Weights of a small mixture-of-experts language model, trained from scratch on English Wikipedia: 9 layers, 1271M tokens.
Below are experts of layer 5 (counted from 0) of a mixture-of-experts language model. Rows are named router (the router's row for the expert), down (a neuron's output weights, with its number) and show model dimensions 0-127. Each number is 128 + 32 x the weight over its row's rms, rounded and kept within 0 to 255.
Before each expert's rows: "comes before" lists some tokens at least twice as common just after its tokens as in all text. This comes from a sample of Wikipedia text that the model never trained on. Tokens count by the router's weight.

# expert 43
comes before: " the", " be", " a", " have", " his", " their"
router [100 101 143 107 125 110 182  52 111 123 155  96 159 131  90 170 129 141 128 138 109 133  39 148 123 154  87 111  96 137  96 114 129 143 145  92 131 150  82 185 159  93 147 129  89 111 103 176 123 150 159 118 205 142 135 103 163  89 118 111 101 135 104  86 101 139  94 120 154 162  58 133  74 199 111 185 119  74 126 116 142 151 121 164 112  76 103 138 186 151 164 133 155 115 172 113 163 141 163 151 116 101  99 134  76  86  19 118 139 118 147  97 110  22 183  99 115 159 137 131 110 129  85 117  99 114 143 123]
down7 [ 78  57  87 128 109 132 143 155 153 166 140  72 117 160 115  74 172  66  72  61 157 144  98 120 114 107  93 130  95 161 106 133 146  71  72  72 131 126 152 203 119 164 138 115 114 168 140 108  78 151 134 126 108  82 117  78 117  77 121 134 139  75 154 175  92 113 161 109 136 163  92 112 144 126 172 131 140 135 118 147  90 132 147 136 182 153 131 128 174 183 170 190 110  84 134 163 126  96 136 131 131 106 143 193 115 131 131 148 123 110 107 153 157  86 115 162 153 210 153 102 109 125 142 125  72 109 142 141]
down8 [140 111  92 156 179  73 137 157 123 122 101 111 103 143 162  26 143 141 107 143 113 123 122 123 103 158 121 109  71  92 154 150 117 191 122  54 155 152 108 152 128  84 129 136 152 183 133 178 109 136 117 157 140 108 162 136  81 166 135 108 130 128 140 115 132 134 180 123 127 153 132  98  93 107 169 173 159  61 147  67  82 122  77 108 165 114 207  89 172  85 116 152 152 110  89  94  90 123 102  81 106 129 166 121 173 153 163 173 137 150 145 167 123 142 146 177 158 197 149 150 105 170 132 108 108 159 135 144]
down9 [132 151  52 121 114 126 122 109 154 126 134 129 108 160 127 187  50 105 142 121 156 123 127 137  92 113 119 116 122  99 108 129  67 152  97 146 141 135 161 117 105 190 143 116 175 159  86  91  92  81 142 107 169  90 152 134 120  86 112 160 130 134 103 108 148 127 126 107 157 139  79 159  92 143  97 143 149 186  91  90 111 101 119  95 174 187 107 164 166  87 142 176 159  81 217 148 171 101 114 102 152 107 162 100 157 149 114  87 145 111 114 140 118 115  92  92 149  99 103  81 126 147 127 107 151  71 172 115]

# expert 56
comes before: " the", " ", " a", " his", " an", " their"
router [103 107 137  91 147 145 176  97 107 143 121 107 143 126  98 146 176 150 135 125 147 125  73 150 156 117  79 149  99 139  47 143 137 150 166  77 133 139  91 140 117 137 148 157  38 138 134 135 140 113 123 115 197 139 111 176 156 139 168 138  94 131  71 112 135 126 104 143 139 136  92 135 109 195 114 165  92  95 170 101 123 129 109 169 136  71 115 136 181 174 132 125 160  84 204 105 115 133 160 147 113  98 137 138  62  89 136 142  96  80 165  78 122  44 164 128 100 145 124 142 102 151 108 118  98  99 161 153]
down7 [117 209  94 144 102  93  68  80 163 102 173 164 179 138 155  57 125 134 100 135  82 121  62 125  89  87 167 125 134 108 100 136 152  84 132 115 124 198 154 130 134 130 143 123 138  95 169  97 138 122 100 106 110 117 116 104  49 178 173 232 106 146 157 172 129  62 113 117 133 163 149 183  97  74 106 159 147 101 106 112 126 125  55  87  98 147  70 114 197  61 112 175 120  67 153  88 141  68 110  84 157  90 100 126 125 150 126 142 136 151 145 135 144 192 177 110 147 134 167 147 122 138 158 123 125 116 147 193]
down8 [168 183 117  67  99 178 140 114 143 139 127 194 109 131  97 139 102  74 119 120 162 214 114 145 175 193 150 131 138 117 100 163 114 141 135 120 169 174 122 111 142 113  98 120 137 100 166 178 162  92 144 135 109 154 108 181 109 138 224 184 123 107 162 119 131 153 157  99 121 115 137 158  65 136 182 113  82  45 145  86 120 103  77 180 101 188 118 129  95 134 132 173 115  63  93  86  83 141 128 123 123 105  96 119 130 144  56  76 113 132 122 176 117 105 190 160 155 151 109 153 139 104 148 103 125  88 101  98]
down9 [128 149 120 124 164 164 140 143 133 115 141 185 135  85 115 154 134 119 126 192 101 146 140 107 130 181 147 161 137 100 181 132  87 104 103 108 110 140 134 128 158 121 100 149 151 182 108 125 103  99 146 164 127 142  72 107 106 117 147 187 152 162  95 107 177 114 148 118 122 104 152 200 187 126 104 147 165 189  93 149  96 138 116 113  98 156 164 165 127 107 131 129 250  89 151 128 132 114  98 169  84  93 108 140  73 112 172 125 148  62 130 201 107 205 130  75 138  96 127 183 127 138 130 109  31  87 126 113]

# expert 28
comes before: " was", " been", " is", " also", " the", " had"
router [100 119 132 120  82 146 183 116 145 137 133  84 104 117 107 158 165 149 160 172 117 104  86 179 144 136  67 144 106 106 117 139 115 169 104 123  97 119  76 161 117 135 164  57  77  36 147 149 148 151 132 115 131 101 131 168 151 131 139 119 117 121  74 113 145 137  92 150 144 125 104  77  79 192 133 176 121 131 145  57 126 131 149 145 129  77  61 180 104 245 158 158 135 120 128 146 106  80 153 143  89  26 102 111  52 110  59 141 105  99 162  89 129  51 189 131  95 203 135 131  86 132 116 121 138 121 190 148]
down0 [149 134 123 163 125 115 174 194  55 101 142 115  95 115 133 135  73 170 143 165 148 131 102 139 195 109 104 135 165 160 133 113 142 103 116 108 163 154 158 130  88 163 175 138 156  98 138 149 136 132 177  81 177 168 164 116 156 127 100 124 150 137  75 117 119 137 170 224 147 130  86 141 102 155 100 141 190  98 110 135 116 129 131 152 128 151 145 156 139  93 134 130 127 201 108 105 108  97  72  86  52 183 149 151 134 132 106 112 153 147 119  71 135 140 148 155 124  67 175 125 109 179 143 130 136 154 100  93]
down1 [155 102 140 128  83 120 111 166 124 156 177 140  78  89  92 122 170 109 126 181  96 125  93 148 143  95 119 128 151 159  51 160 159 159 177 140 103 126 145 135 133 141 114  71 131 174 151 116 149 130  80  99 134 103 174 143 144 143 144 120 137 152 121 125 103  85 110 100 144  94  99  85 118 105  68 108 121 113 130 126  92 105 115  97 124  73 129 140 197 188  81  88 100 104 158 108 117 111 195 128 124 132  89 137 145 168 140 158 128 159 135 124  83 214 149 128 131 103 105 139 129 137 183 156 131 184 107 153]
down2 [121  91 128 159 156  95  62 101 182 149 197 131 124 100 114 130 128 107  76 188  82 129 108 185  99 133 167 128  90 122  60 135 131 140 110 167 163 171 182 136 152 123 104  99  53 139  79 150 102 149  95 102 168  92 152 112 142 133 116 110 149 185 157 195 158 139 128 150 168 140 190 177 110 104 143 141 145 165 120 150 154 115  88 159 140 156 164 167 161 118 134 106 102 147 153 159 171 131 164 144 101  70 128 110 127 134 150 126 109 125  86 152 149 139 131 168  97 107 120 128 162  81 116 156 190 129 113 101]